{"n_layer": 13, "d_model": 256, "n_experts": 64, "experts_per_token": 4, "d_expert": 64, "d_shared_expert": 0, "activation": "geglu", "moe_layers": [1, 2, 3, 4, 5, 6, 7, 8, 9, 10, 11, 12], "router_score": "softmax", "normalize_top_k": true, "routed_scale": 2.0, "balance_loss": 0.0129, "balance_bias": false, "init_std_router": 0.0384, "lr_router": 0.000596, "vocab_size": 4582, "norm": "rmsnorm", "norm_eps": 1e-05, "tie_embeddings": true, "optimizer": "soap_variant", "lr": 0.00285, "beta1": 0.95, "beta2": 0.99, "grad_clip": 2.0, "batch_tokens": 65536, "seq_len": 512, "train_tokens": 377200000, "steps": 5756, "dataset": "wikipedia_en"}
Below are experts of layer 4 (counted from 0) of a mixture-of-experts language model. Rows are named router (the router's row for the expert), gate (a neuron's input weights, with its number), up (a neuron's input weights, with its number) and show model dimensions 0-255. Each number is 128 + 32 x the weight over its row's rms, rounded and kept within 0 to 255. Numbers have three digits each.
After each expert's rows: a language model's description of what the expert responds to. This comes from a sample of Wikipedia text that the model never trained on.

# expert 32
router:115093151191109206153131159062099145139143128127125105190155184115188092155145151116144135099072091115099124082108064109119172132165157072114101145107112122128193073126145181134164115098171144155102159084156115136145156111154121159157089097121089130133198137158143147102176147124115087133075078154185090109180120125061123182103117127110129188069137141085114145177113134137135110071144122087177178100177122186070147185121082139048176144127076108097092117092171073120085147157167165086128128123174133149110133104108153080086141144129127157163122124148093123081131059145117175113146099128148143158139124146120162157087116073115180124154136089102081114145101100123111182075129138158115109144129149110175113135107069115173136075171153097131161093107158118118126112153067097
gate1:151101075139140164098073105117109103122082151178148082119137132148157082112127130137162136132180166152125121151167134080150149142184165131195134095148113161121199120071113174088126065133141117102137123148074154154098131163096169161177135143083144142099090123128100157138111133153113128159162087164182156189150150129080076139096137078219190154104095158087077096106165178150087126105140149141151140153098133134138131127160087150163171161139132092134133175153153105159144108135130148115118138111057121153091082150110174124108097200175134110132161111146207143113114106162185145114114164110068180124163178153151131173124129166106166175051108105129061088093100120082121166113142120128152137159115161074057104103141138067098090066134098126089113114180109151118173141139102078
up1:148186087081157116146125171133137104115093203117154124098086151182148168091150072130112162134085141110128153092152075139119143077156143093172141034137130111055167154187128162144081148112192085111136102145064166131146133152095149152121089173174194090096112073167069164128081115165110174120119089137137108121117149121098151164090122105152136174151122203107136117121173161149099160159144147106064112108117110107129117114137193118220135103130144106125093138081139092189075134090212131154179113058095119185153139127132125141162126136125105128094182111177112122127123113191091225075104156087164156163152175119103167162160099111129097112083114153099173113094142119143185130161109129139133165126103121148095124146152150121149131124158138107125120127115148117139134108148137078
gate2:177129131155122123136086194102104151072041123104100156129115120147135096134139113137177137140129131128165107164105108111109101133124085155124118141084141142122124184187109147134181066104145125161130139125077142098123160120146109119151179082123122178061164092126170138104114124108117185144104168149165096159162129127084196129160106096150135159146209097112120144212098148153191088153149157103120157122107139102105137126172117099193114143109122181075138206088112072127170141144165073132177121093092110121127089135138133154152091133099054113107156179172167133126135110115112109119132142128134170146117139169106154118152109060124121147067113067185016134119120107136145091118179111106078135161145167182124090134074082102178163155086125152161066173126175112109102129175166123
up2:110107159095164122110116094177094115127201141115168175135128099108100150123090160120081082082169124103117160116158120126179082149114137118173120077151164141087130063140186175132069184170125165111168137153178128159075135099146162110123112134167182096189155118177093119194151127156082122150196111094065181098147139141136127147095167172098136115134059145194105101127130132184049127121071126150164136122159119109153128155059061180065133147160180177167133062134157142125121125048117092156109126138160190133125124129091162105112131106119148108139093126065138129135092134210124124176154136159115142113089174124127062127120147179125141145176111155082140163158127165105092159098112131115118122107131121097145162133140152094106083143148099114102188122082125115119097149087088133
gate3:099116098169112143157111081125094110138130200076083072163211140131151118132114146227099094130159178133123177180120179103119137094180108116175100166122139120087121105118117079148097109126182126151147073155156111103148089129152170129136098067157113136131149139135087192096117168096115088084103150137156106093116167138143100134105188115166104110107114195147118091136092107070128081191125127140152121106160199102138141091073149096075169065077092154111158090185104133145127171065179159123174147147153201143113119090138134131154164136132173087124137068101107112117148073118137179182107095098164114128173112137136127113121092156127128153138172153154144152135120072105119158175123144058161154152145100139146104139122122101206108162186120094111137124119163167177141074123123129
up3:086162106134076100149114100130135084107115188073084120101115120128139097133101156146051123124184120129197114161128102126189132098129170144211112120129188144116177109124164134129116112153202128103148098164098143112114113174188138112173085136053093153140118155184107141097120154109114099105091143114157135093103116135137087066120143117115136104123108153187139096111053115079094057185132137091135127153125176174147210066070112143071147118106118110086139090153124123136093104062162110135165124126116190117109153128178134118202125143121166079161164057123118072125130111111147182161131188137153131133141155140101105152124131153161065165168175168129141114099079080152164138151118170060119172120119090083145103169131135131152077121158103100133096086131145182131131136085110132
gate4:102071175099138173157097130169160122132133131129163104124132148174104120100139135124158135104104096102111207105115132142095147084147148148139083102125115193174140142161082122158139140135133097189136164144103094168158109115093123094105108140105171124119151139127162142155195147066092101157137156127055104150121122158061170135165085180105111202130119150122102084143152160120100085136177114096108106128149135110163111167091129141132147138159126153164114017170115105129132132194125054136057138098122153138103094096134126146075085116104136095078164095137100114178129100108187165179155073113177190048148131130081179147111110170136183167138093110146158046100164119096162179151112141134148125123158149118131162139118118095080094107113123121110164184051156093081145146122126189
up4:175118126141162092082140151127121159112117076150113126132070103147107132091092123130176166146086114082120087131074054102102115131138129145166087097133117071153124107095146082132150153091104110129154074116158099185100165074172145204123133110153121065047141102089105150063139168142209139104184087092157106135171115127142092103134118170166086197151174098067111126175145140134175158151144175157109139159140114123121132153165149110165179119149067189104121114128074133105118125098098094119112086143156098071137145080130165081120108131126136073093197200145140173155122153140144102099187171133116131195123121176135121108127135156165187110100133116156067136130077136162137127139138103118125079143114129114143119117170112069129102146091125109177103151053158128084108138197158133
Description: Word-start fragments

# expert 30
router:098119175161116108067133153145160134151184087116139087107138134114066091138140210135197160090170121130151095118175145150111122094107132093096089136111146076090114136101092169124104098169117163154079132104139140107137063090092104147123077084097156077076111147135117111145125089087128162131106122137144115108102179159188120136103176134078130116123148170156121139169142096136122109107071145150151097109095094142108121121082174121097157080169180082151099163128136084146150094088131121106172140094176181117090113169159089164164160117093117118088113106129199112069156073109117190128146182111122178151150111152095119141176162175096169106167166165134115181196152092095133092159084135128080160152126077180124105147099114092088122120080171105143162082141091160078051087147087084
gate0:161124131183163149131123149086118135135179126088078080142103168104136069178128220129131125109120157138099113141107142067126086144089121135153136115149151115249116159110091122137139129137147123094192121133111150210098096110112131148158136130125197123087168181094140030106115146088152090144183119133151053125106146134075183145112140150110068136118152116103156152141105119136121102120150126140090123142156131085102110117122092153137150203133095110213111121141078123123119131167119135186109160099124101145138095056125108093144092176068112142072118075115154098091089115107110119174105117111086141140145192102155106110073122139146110167158085141089110137137106199154149126088064084123183114126114140139075183104115155133080109128153112072110184095137145146058112113135120161
up0:067118098128089168078184095148122181105159127124133063190204131126173141091151116123145182194135112187081112165100067163114122189137131153107116056148132169142105127151118121126126163144090133068108107156135123125111112133146111154125089077132148150074105129165171097152131143141126072150119191167161157144097145116114118107098102167148186111111135138157095170176117084128132143121128109130127113212133129106152122154087136169070108116088159067111069132128153097124106130160141139184153148113193103142141115073092119103143109069105136165174107090147184117152126078082085088163149109098108082168129101164107169101090134128128128134078144178139108113136117121039131081120095172097160161089145112127149169103184132183102159137147164092143147139187158179153051141137087164
gate1:127119117147134111100134122098100117080147137212073161110132118179046116128101153169129153099086186098080105127155121099158063135112126124094161130141167156171208117118110126056094090105138095160133083121123129087153104076149123180134167118131115126065109113106101160135093168128151161122127106112116100167085208113069113102107085130127092135096181133140138092110179103082101162099132076098094098131098128133173154183187096139170100132115132119132125115124108167027143140136121191153086202101108155093103070146091106144133193120123123145073113153147159103127140083134098143118109153098099080087164178127147153113113095111106155168187163132125132046105121076114145123140078076158126129156112168165122126138139167187181164085063104148103114163146178120118146121122152106
up1:163090157064108177142107152137149120190102086066132098169127128081186120120108051145117083143118099124154163096161123141123170105123131107149092128127147128093073116143094163181157191148141117124157144149095154146125107109133184066133105150126123121155171100174160111000118124171106098130143145123132104067151073177140123074109150155090135108151086122158122147152131108170093118142151161148137149131166131100098060135133107111109224100139118143129154170140117150158107131131094088135102075143166097188123096084164177122152084139138133106191149132129106108183101100136189093151175073168205181157101101113093142206144168111150116144108139089153147165147138185139097177082145144121115159146134141112141110083144113086127126130149092150142186133143127146220130101105139159
gate2:059079162123118054102096069126178143112075165115125073159143171102168066144119136133101144125124139084103148133152107100121121124149096201137089107086208118142139160086107106150153165152176130100182125158136103109072058142116097128082101130139133180161135157121145120085152139145149123127093147191102104148146168191129146097112165076109132163112124132168132104053091100087118110115118146113082150158156079111169144141096123093110075107167115121099101125168161097132083132108085133156100107104131157145108150121166068107160131078094166150106207109157155077175126116099141190088162143114113102099158125106059109203160100116129152133166159103145126149182115048107113116130101082076148127158116099084127139138155168088106148073112091189117152081127153096095138130108114207
up2:090119100124150092116147101137101047126156084143182106128131099133076168157089153201180155131127164185135120125149086140178092135100105120105121095199143122116139091127089109143125134113110189118112069092145129174105162144141094152096151104172138127150156204132138154109150112140082108192126139159094095157102142201131140123044112065153147194118114163163081139112176125144144147135152122165146160124184165075127048090130082131140114117079083172136129132127111139121166093176125115138153102101104050126115152127144147081154140089187138070105179162176159160111162186166072144050123063120153111111148097070106076117139134062148146149105117144120119155177125078093079130172085179120177134121091127145081113153107092096106117134123140142147118156105133109151157113161128159
gate3:148141130138104162110162136068174086133126177103136148139144210110142174168180104121152121127117118057136153124092165164099154097127139182077102116118136088103153061099101233108165148100113090178123106128087110082111130113119116143094127152150111162179160131148113081118132132081088172135175112145130111115132090108110133170151117157087120125139110167111158100059168123161135108116138128106099114166100166117151131135081124150092155133216118128173076183152150137089135098104133133134108108154208158130100147109088049117163098131133127145115165091114086117117162078096110138096144080110183123211128136083101198154164177113096137166146135081040119180123149163136144134129162171158089169170133121095191143114129202093161117170092092113098117180134111157158156114117082140
up3:104097116115122101155122119146164134150066125116148145115111077150125127106184170098124157115158116101150115070115158095123142138074192165112107171190173177101166143092120186109037171110128180079110123129124108107080153129116117088106119066148108114166104129125162135111141081108067154106204091187081097142132123092173167189116086115117053135191100174142113122157110114197094119128122122129107192118176141125084095170081098144147152116146185143172152135110089135160108119149127157129186121106176213145099133135089037093116172156133125114150145165148126092062125152099123163186117119131166131134147217138079092099150085094141108103143167112140159121140105121171128072118144139115148108113198114112136169177089139114088145126191128111137110085124155099148128139114114148
Description: Prepositions and quantifiers

# expert 45
router:107175130155163180133148142072205148093106146114114098106106135095165125092094105062141176142150103130162169164110176133127104164160158182157187086118138159137076137093193131087113113081137124142109151144110122159160065089156154122110128154158177132149116160187075154131157113087137103125119140111118123159167120164141101138094113100113092161139156114171098213113080163204140151179141128059095157086132187150105128160128080131144156129140131092114073150136140088104143168128096069150154127180101117075111093120095088122100159157117135112190060114160153173125135139134149065167139165176118135165095140072160119142089112111160118136114142118118113059153114077107180198070169098106171150105118114120131130083106063146111082144171102096143103153071129138077141188137133086
gate0:086111126120143086118153134141106151172091099127110189155125129153123133107128096137085129125121107176136127122188100170120108194141163097079123173111077082113129186152128138203143180105142155066109128080095153131072132103100104129126095096140111140159135097126116179171146127130127156136084171129098143086115101089157100140128211100145169172162144123134146095132088113123110123133191152160136123139119118162139152186174143099091086073152124124144204150112142104146131065172087166115133144156150156105103168103188137146117149145180204161081141131039117180151056164110163125110100076072144162109121094146164131128168109093118149138147088167128176136177115086093047159116159121085155095113152142138149221159104119071145106142118136164153187159123142106185170073118109099
up0:113146139127139139100132156159103067125118095146147110172079069122150136109140131071174051141137162166123109161199113083079182129125145131170101088128127127130138100151185201160095126143122088153140107096083178169130150129118172082177102148051114190230110147164170126181117116111172140112139111204089157158169139108134187130095081122118163131064206121077067105168134141108141182167181156186105151162141167155120106141143154107127135116162141148124134121159120162109156190138167138179068119119159101149125145149107128052130121109144124136097180141091120107159145153115125113122103152158175101114126123125122159158118136107113072074097123106122180170096133186119153171128117149121117120169154070172180122094148168153122144133082133132135124121066176166144063102109126146
gate1:075148105075136116092099076144149103143136089087113129181149141101086129075169124073121174174106073124079170155110126130171138120099168151123121127140074199086186109154139119103149126166119133184105107143044086071139156094125088075110127091130196178183122087152150105139121123102125048058199148142124172133104157146171099128154114154136142100126155105146153137156149112156155115155159069073128129170129186140156182073113126113139131141141168144142049116186162145170132162113125092109053120120131145094093119113164114059127130124107131146155094126148108132099117114142154142133174139153133101224112110162142109113173158117144175116178112087086121148162144087105138116150120112200159158117071129126115122126135123105134134147046135173098142134182115141099113037138122123
up1:130117122132062126089064125129105094139100109063076161118159137061119179129137195128094183168162099161138129175120075120096150164126133119146165091187093136108167088145115149162113122119156144135120084151109096135145132135079092139137106081148139160158111184153175143069117141092090070160137208122125186142135180105145124184108128144118083160111137153096193123131126133145145134132124059120124080133144174165137098041098153087127135116153179133144152163157138136175097144150151128128193204148125128084117176139144143097085090124100147110159094128114055142105144194135137154163143166044139075158134054158132118131095147099119115091114084199071139129107096097144130171172171143138167165083120109080116117136109104154109149123073135117168142110120134140121129116086210164
gate2:053139114101114129111205180120156128141127195085126164112187127100099128111130158135144129163094140165112153117150132114152166112132105166115131159087132095212171074141100136118110069120124143167097161123136124118120161112111194138078100128124184169096144135164116133176122125111174120130094155090114149141155117112103088157093152191149105126091088161154180073086129131134137169135081072160123173140147147151133110119165173153083119133166163167146095148100127117121214158098108115203183147024121078176071129179089114148131120108115106125098107126084154129061190104140133151067122103156115137158101144089100164091135130135109138083078103122114121155078137045112087147192146197140081131131094091139161105116141090104149099184136156090147159104148103099131122187147096143
up2:237127115146148156106050128100085119141155079127136097142095112142093128127145138114109111111119138100170129128145102158091094143111133078116131090181148105094083177117153136119144199071119156097148058169147182097167140132170091124150133166098076111131136168117123151096117142164167134131139102172122119136134120131158145136129132124107181119166160090101094183188092142135122153122140154117118130104100084170157108105114089100159089138145088093108142148120120152124093117201149120086090086182106177086206131064163195082147093158139118160159151134165117105217104150106126123205103185081115149122141144162159090165117137134142101151125123139181129111135131220171168092109126083158151151127161158100110153113111185162109145070101099143084156182061109154143114063130194139
gate3:073166110102154127153187119161159134110095124140116145090102131052143136087137126101128116126087181163101209136126115147062142105101124153125127157098131135111087111163109108116131160089121192137148098164132132132164047074180160157153086108136122119194125137118149075111169110032140103100066125095154129118135084137143096113184183173161123147214184139192153117149160114144138116101119119128171113137146095160142125114152178181103187106089134163148141082125151111144120148146183199147118065141094136120150096140137102095085122134116120156174122171116162106129073139142090159150168170161163172125147124113134148177116137166080179115104117101127136107135067121097096179099164155081062159093115120090144133115145075152161129170125127082184142133175164068077112090114067151
up3:201094137165123130144081142138135170098085143146066093091096140135145142114117098105145120114109101123158069166112172097092065129132096144108108151125149133129112142154154119146119115118175158124079135101119110161122115110037193167108142160089064157120155156122141250110066138157100143107162135101082104158144127172119118117152188122102071116121072162110093140105123114140114136195119156136086122107094144148135136169121131063177122127177143123118087160196123102133119143130114127132131132144129205108039129073132161125146126138166160112123169081121108118134092130112169150130118111125101136093111039131096170126084150106112161095125164116113138137166056103099087134100061078084132140165129120127174217160110155098090099076153099136137148116133146168141142204093199179
Description: Commas and list joints

# expert 41
router:165069178179074051182090111109088130092095168196125114147113100142093134146144138193110104144147111174127093107138111157158098108110158124108205102091112106153170109177128143145145129060086139157050175101100155176182120114178130115117139167148089092152169123106160130137069089143161114164127107165155184088095163127107178103169122160127142109133122145142113149103150149183138160060124116120115141169180094117135168114176160143134168110140153150171102137068157176136160122150151159205148156158127050117158074133155093124143091158150142142088107108090144113164140182116086130070098080147167170127099126172130145180153137088167146107100134097179141158100155104106114102080148106163168097126129100098157140167102092142171149201119074090134129160128093098097171114098105136
gate0:085090138086085124140089146091177098131103166155105127094126135134065147156159139169106153162201162112103145113151145164097123136175137126105140088131153118125127136157141088143164141142155075119155154103069115105108076110131084151116148095146149119177177186178080112064118132098117172201104129088139131133125117158124192152156100122156134136153125171097134142174128182080111091140157108025140122132144105148108169094089122162167121052112131139117101063140125183112098079095132105148117138093118098185145083120074078117114137170100153145076102236107081169164122128120116132076189104160112165124171148115178163128177156120114169105163111110136141089078146136143174121116205144137157090091100139123061071133128158144136055113121143107179142149126096099128111115062152139
up0:125076132149086117039140109134153130117163113172129148130117115123134135165135134148116175131143080092131082128201134161097067073088146167138162126115173119136114140080114132164187133144078101104128081117144197086112071163137100106103150119138117134099082056130159125213097108149175177058152142060143089112173092106151126151151134135129110188125101134128088097137095165099163103123104180170151122137155127132142120147117155120164069159112120182102114138062160130120110172191162132191110166165088138182157137100066083130139117094127138096141087142123163069165109125152101080198113140130165113150168204167124112146143161067105064153122180133101083133108178138164133147104097151124081129129066115136185117183085087155086113119145128159112103131164162150127128118152095093
gate1:124105124140102148131079142177174103165081151102119136112149150126151108137146069127128193101073090143148147120125120076137112150075106157132064102075142119069107162160132118121114162152089151147132179186100104095091140119112144155116165119138145037146155157136125156098168136206145144152142113103083154090109115122077111097170144122163126059156108152086135104213077160108198117083127132097126159099131135147142124148103127159137076181149154152094107130155087160103124145127172117107141163101148119143140155177133122164156101095139209136189076145153124112161161100143080123172171120099092182119122113072134068144134171143181174143113098074134134075107130137160096133106164149131145119157130158141171130041096203104105104149081049122109190129109159104194136083104086139
up1:109095129099147134164129153111108116152166096138146128091121124165097150135148150092136118089199142078134124112170124140148176135185145165154124103161135100188159105119146105086133057145118172116128163086145132104130093123168121112162144125081112172144122135110126153187160161108141143131158154104137087120180085136142141168100094068096109187088155128197159121080163139153144110161106130119128062154124160109133120120165062105127173065099116092137148135132201080143214133139115160143033126157068197113139145118061090070081066115140068146116158130108123125110149097099159118181110119182154162138146159160088138113113112128092140055142146171113129115179108165136162111119133095093088072164166123132160055175141086106118146104177164116125148113122157156048107129101070191
gate2:055121104132152120170110132173144089134053179132139118153159180172140132132091095159132089131120095111121159119115112131175080163123148140179137112089111135170140188153073143157130190134165155090139159098128128085171161069077146069150164107165176108115123134117090141147094104159181122103132151157072152102129144088087171110120064102142096126141145169116185120092096077167088156099187132116084090118162124100132127105107145118150098117111140059150119110121153085153120093124181098119124144115118121113079121086139155118188109162097172162135118060116101110073147148094155118129105103102165138132143129082081135084106075172140096130169113111043176068136097146102171150121113168154180141092137121116086135200229093077064110116185135104130094110145122160145139087087151102
up2:116133109135139187151139123130151123124131136099138140171179212122130098144125131154113091124139106104129136142114116118156101158208103122151124089110104102181129178127086121190174151118179201137143153086132152061159160086102201082171139110180131150132121112114097121120171087106116088142117177161133097099171090110081125155126131134147081145174164151085175140096142108164066118090121153113118125173140124120108160116113131144123075164034133057144103176115124140126056140133151154180120137087089088119076133107167186102154129157139138153143163071128060150087156143139144088139114114140181105148142089125132165122102153128110105169167045133089151069105138114078180127143114127144117098101168158199079132202155098109113049114203154076150096115125108164123139150108163153
gate3:130089124132127098233154131086143126186125100163114152102144147196107137175178110123087111126104153120093102101103124138129127092145134126106182165099148124152109167093120103153096117179112122102146093156157176111117107105100089130141168097145105152156136078132123113046148122130172172155180131145105162085065142092090151108138091175080123123138161148127138075131142116121076089066171110173121125133143087085115159097087103142109210177160158102126125141162115156135059110105169163120151146159103143140131100167076084111073102170160135149152097168159101131150081099140157098082110092135115149148154181130125087096209147112138138103104177110132188121161121141143131174109152119129181091117046138158150149146091106158150079169092187175134094019124169146190158130095113138
up3:090130155104101125115125096178169155117210125117147136199092092098157128091104112122110180190136092122122171171123139126103125146096154077081100049127152139146185154118155137109141091109116152128100119123136111118125147091068147142070134158147047149145057170137104130195118143150155159071061123123183124154129112137116135124173174116167096135089124162183145120124188145125128113121132145101165122158118158157166118155168136108188118088101135110099108040126079073097099087114110166159153137127152139180126174105126132110137189127140118088091072112118159165142161130143137175076085127098114061119155137094172190150104152051160115144132150174113135089115135084115139172189109106123145098173172045131169137126141116116133175126114107139083117175150120174129122156181132047
Description: M-containing word pieces

# expert 50
router:095083167080184121091133188078080114223165079124143137099155093165108079079111172119146158183181136076106169105174176109087087128154166118190140133095114158154130155167126140148115114124106098165153107143157185090144117182086169118100118125147146127177106121074089129165108098121146184164067091119102110168131163129121079097133117164144132118115119177149138097137104070105139102154177158177155174142130146140142164104138154107090103115156086091141105133165082120124158215161123094116113149135116130121155133103103072123088149120121144166145162077175163150159088144146086159097163128121156173127149153076177109146125156116150142101099130163157101076127174167076101126126127147079099064135159135166093136114108132183157153127138170135086101115091066129197159092067196136
gate0:135094193097083103136166131098123206168116061139182177085163182100128122103140203177114172150094135074143139157144127130093123118121143143151191073088103173150117104122120121110117060141127092126101119133089086130087140151066158093116102092147157128075113111127092082090104126140118163128094092104118145101144097079121146174166107135118160104140087070151200090174103155131161106150144129149152190182138075209162181096082136139109125131111132207125112135053144102151163158090124115164155145077146168113144098095124106132086102156111110165114073147214185110086136099194125143106191102165156131112135137192147142113133121116130137127158094132137125144090134107138083150210133165135151089158115140109108138168085095122124137177129150187142103132152108141076162134133095136
up0:134137109138161105134051130110128118128110136057112069172148101208100174171101126075104105120193116148145120126093064122142113197193052133095125123154130135058135173144148121152177132162120136160122116122116130096121185129193082159074112166100114151087162137141151172157091169127136127108168182144121139131076154185100089082113160130131115150151224153121130170050171104098120172179111154133068111142114108092102146148155106052191137138164142109110128120162104138132103119129109083091105096164143106077085119146069135100142192168113134100152145073071074133147116183078074125094092083137142141115139102153118133145078109134122114137092125131138112125195123146143142121072129087135132148129122199119122122094143170127174149143131165130085172100110169166169115121114131097
gate1:125116115142092124089154125094176109154118104149120130113149152127119169140142069082130092099157171118131054117144146163127165122114127059160193138144186110114144104067209084143169076117130088140134134118099130153120109137147108097108172068133093066163119146072089124070071162090080172167133133116158061090174224142139172099173128090123109126093153130126103124128142137140110070114199128159155096130098158126193131129163125136085139098109115152103102185179140108096109136105159084165116156114149171093173130179133015116133164109151177132137110166142073131148091108101168069135151089120171096109133067125118112142125173153140132130129171126100132204159095138126152145110081164123154126145139152110107197132137143121111063088153115114094149109079139134158117131170084080
up1:134109131126176118113138148167111145069103096155099134183099140128132154116073132170134157139085131167085107099136063132177078158135134178083169112125089111103125155127102209117089117132125186178098119191125112153088157071166099169119081155096185202106172111206148169120158070074122085143131139131090140099097034078115114138143087097124119102087096116092138137121148107125126103154117178111111138171187155085115142134165138125085145112095095189124122092136105209110161079166091131094124128167171108138097125113131119098173142081140074120113155136123189135138155130110176200151132155136092111127133142134068116132109114082070104151155151101169160105119141161142152181153154098156117149114069073065157141089138094089171105197152122125170128140151139143127076095118107109
gate2:177118124117110113150103137150097129153080140135155132116134114106135118115112091155144129093117133110142144118156129134103147175112076101087104148045130108184130082093151107151150139172162157096096061166118099113118117130089118187111139126121084127145143132086117116150105161112102169203139084195104121157113145162146132069122142169171147129156131197163074133079113141111145118114105103078128132193059090122114085105183130083107117110180049132082165155116180113145104172194090175090130130106146175134097119137126106156127091159121112092111120129108087117151120125169058162061130136158100112126109110185124135109125068117142156191158097123145101109239087117120104097103112159086101088142134153087177159179152181147185156145137173135134126152108155084073126158184224158
up2:080126118145183133161156133117131139110077156084093137115120115162140119149149215110076176131073159180098111111140103132143095122118100105155100143185064169133155184100105111183133062204139167101098162071079120127161101146048175150081112092148093124090147112167088140129212063114116136102129121122096176142196131092194168123164101141151104119079112107141141118147147161036074171100150077154165111128204149149165142107101170171140117143094193147179070070159088151122152137150118064145158118112142095165160104085113150150140105154135074156130104113130113093161121142169140113158125116187115098126099077098125085136099124135115111128109140146138153149146138131100117085173086129111172140111119106161163125112125162090119143157120156125086166083079076132105138148169119114
gate3:172091122124113113155170095110204159088116129131180133120104130108081161139100109100181146053133138174165106043122139094131153171138133179103153131139105101188085132147151148155083129098185138049175159108160119181081142140111164067158147123104113109142098133135091123080128146175147134111098186143133180124123129129119122039128168122123122154110090120111125169131187129207109146129120112089110095098084121174089171126178080108157098155126139151163088112133140155113118118178123126122108123117105107072111114047187141158143092236163070118153150156128131180098090090133116073105076120154177136190154139110139108110092092118133137160121184121151101118131120107098145114101096157102157117126105163139144126136110037122177084153102122132125098181077130129075126080121091105
up3:083068113133127145077080110132135085152173177063114121131094077102131093116112166100127138125125131125126109151172143144135099104105108177121073159123122065187114141044076132145137092174078063160137142104121125132095128132113109120096150130084125190082125165085129179132152122162179133190160131135128092155130169151136095169104081137152166131161171145137207115111046126129146152161114169163089178146150212073163058115148138104086144139101139044074179129158159094146120108106122160171158115122128126096171094214173146093188131121129105153111143123111158087134122126147143186094163157156116131090113157119096083131137190119155067119109140130098125159142114107127102131168067146095154124110080102127123140143123149135140134109188119175060121150145138077137080090154171150
Description: Clause-linking words

# expert 20
router:086139119097083119134138147128102109128127117102126141143110180128116100166115100167133134142117113140073149083115088157112153183137162129095117056109139152125187127116077122144158131153087122125118105139151101139118084135120099142127144129131123128100147082087148127124138107153146143133182151088141100140107115144185128166173110079144074150111189092101082145112105168114156160154075119130133096140137138124122094116124097101102140148049158082100064111120136177164109180160174080126134191088129071153141166134085110104150172048121133131056115129107065123095165158116083107148161180137085105069108076156118166117109156096163195158185075119202135061101082074094152099094130192175149080118185182172148200126197140152100130087172149176103164119123145171107111177136151168
gate3:161181152122199117117118151131115178095164150116158104131150140140120085184110153122155160099087107094154124101095193154105088110107143137085148134191183136113099153117090163142052136147078129111112098145126177060113157152111102098127095170152162143078149051051126122155112077081110139125167089107159187164084112171112149145138111115137103193147099180097132120129173079156049103118113099135104104136096144180128090141130086189140137188179105102175110119227169104075113145124126106154162094066141171124130177137145140155093132098108121123162137121099113164157159155165157100133107130099163162105170126106185122116150092075130181158087135133136142060192090125132152135174177123088144164091149122158101170085130151107151136125127089166138126172110166109151150142116068142
up3:139088130156100077161162125099121131083093117139200101135074163116130156126220097129079176178159113136152113100153079104082078129182142094131097104130136118117153166143151157032155089117165167129046099140164109083078097145132151052136141129154078100118124173168184085120109136140162140149148124137130086150143168103117086111108155137099195084073114078147146158101107156151108154112114081123149183207110159154142116138129143117142121113093128162112132101109131120079141094136124181147128101162136099097070130137146103104152137092150110164134075127116174123142118128069113167125175160197145158138105091103092099123128186152117128182134132141118069097125110051189163193106127147150111146173091081159166074178171121115050151113110112142175111098122130138160104140139146166
gate4:147148097123134140185136109067068140082123146115177192130096110144103150116073131147120082176137082147161117091128141121170104133073105159139115121159136178154086094134113136122173098130121096136148116140120143117106133086133119110101150105138099115071164178139084124125126084112120138117167150116116119132131126116047109114086059127138115142149125212105080105067142166139128076099121097133090090162123137153142151139142111094085104166134122136108180150080192149153147119078136111102129161112102151229160064136074079117138175093155198116085103105140150164109157161076152178116143156085161120103136071148130077069101142090110072108115140160128119116130128095153093153118095149120150141079168154211073144165155072167118091106150112077164148154191094134217111103125117202
up4:148113128154125140141128090126121092132104135174144134156074150093183144117166135121126190168108119147163137115177176136107130106100138074159188117130166156124157119149120151101129140092141138066089094127112191130039100178116120121126207137122141142200132184148140153092127115090122151135095074076027139120136122132196173133118139105189085120114122100122157148151148114119148097109150119101147140166121158084054108134139139130187081127042134157120179115095128159167161185138152119132121203151110159191144106180118161147146088180149133062101156117096084117103181089101129124143104156095124143116127140067130143101117092137154162128082096125133165116137149079091129145127124195129151154172078139148055157064170150096139114151142087095095118045153084141134183115139168111
gate5:170126083073156133141116122183083193116176122087178093185154112142119116101138155116114152171145089084130145176165137143134136080107169154092127100130153141157165132112160119131121144137087113127170169171053158157146143139133109110131123204108114180145183157120153171141126140126116185133108104121097136159163120139187151110121087183080118049110113160170104171148129202131133170124104060099134129177121153210168140099114123156138121126158109181155111120133095129110104137055123093112171143116111147174125129099119140174146148094129151138132109134150043117120103069129162177130107103049105137097122109104137170147171086132141118072078108104107169205159119169125170107161155137180117096115186117153177051101172186128167084093078125086138139134098163090150091125132145170
up5:163129078087109161134151117195091148100136111148174126174135097152139080104167151137098117144085072086108153151174116176145121062086157137132143087108157138148147179110136097141118126139140130090172198096089159158145150119152117100139168174104116172160181130138169143106154137121105163149100079164095120142178113152165166165140105167066129062083134147151103125148079193130125198175128090087127138134145138161147147093088132163090139104134135142128119118092079116093122157056144112120148133152115159162145139080169135175145162086199141171178047115139043140140097073138161145114117088096146157073099130133160130161198088110171108123109130139140182191159145166098147064107128145194095111157176108171151089156173167137155061094082127122110109172116154119144135143145165135
gate6:108155111122125141163092162117093201151169132105063110165157149186130124150149178115090242145120138077118105139146064164098092120070168123086189097132163130161133157152121157110131131104142125135160087144037128145151088084086132064147155087099110137104135074148137114112138097076149108163116117100160134143141165090110123133146138070152120071169109077097079154150177161184121141121145121114115100124083115152095144109151144131085088162119058099080105103190127203114111155166166136120112081122170134125086166055069126133181109117134169111182155091122121133145127146085073144125138162102155142142126123163159104221175098177139108100109141195127116129124176153132156099114142174102162102114122156082127127139155077122121165105110180117137096086079132117148119158076125103
up6:171105155143109113069161112131166058096129126120175099106080109068108182121130089160126039101135127145167121119095178062118174115148113112158029135118126081127099130135147115103133133107125123113113121111208127121113147138154091182112107133132133144155160179131094161109143143151121137086138107156101147122088126114134110085134145153087129163103175213126152107108109109089178116115095127138188176173157164098151165148119091087134127092116175122159158123099137070208124125109107131142128142118063112173198074188166125081101159169127136075086111148102143178144111125168178101133100144215114102134151131126102185051093154044143153169125106099154146112141081159113098145179139107112119122136166109183112098147083119115111114150144089124106170122192121110067115083154135140
Description: Capital letters in codes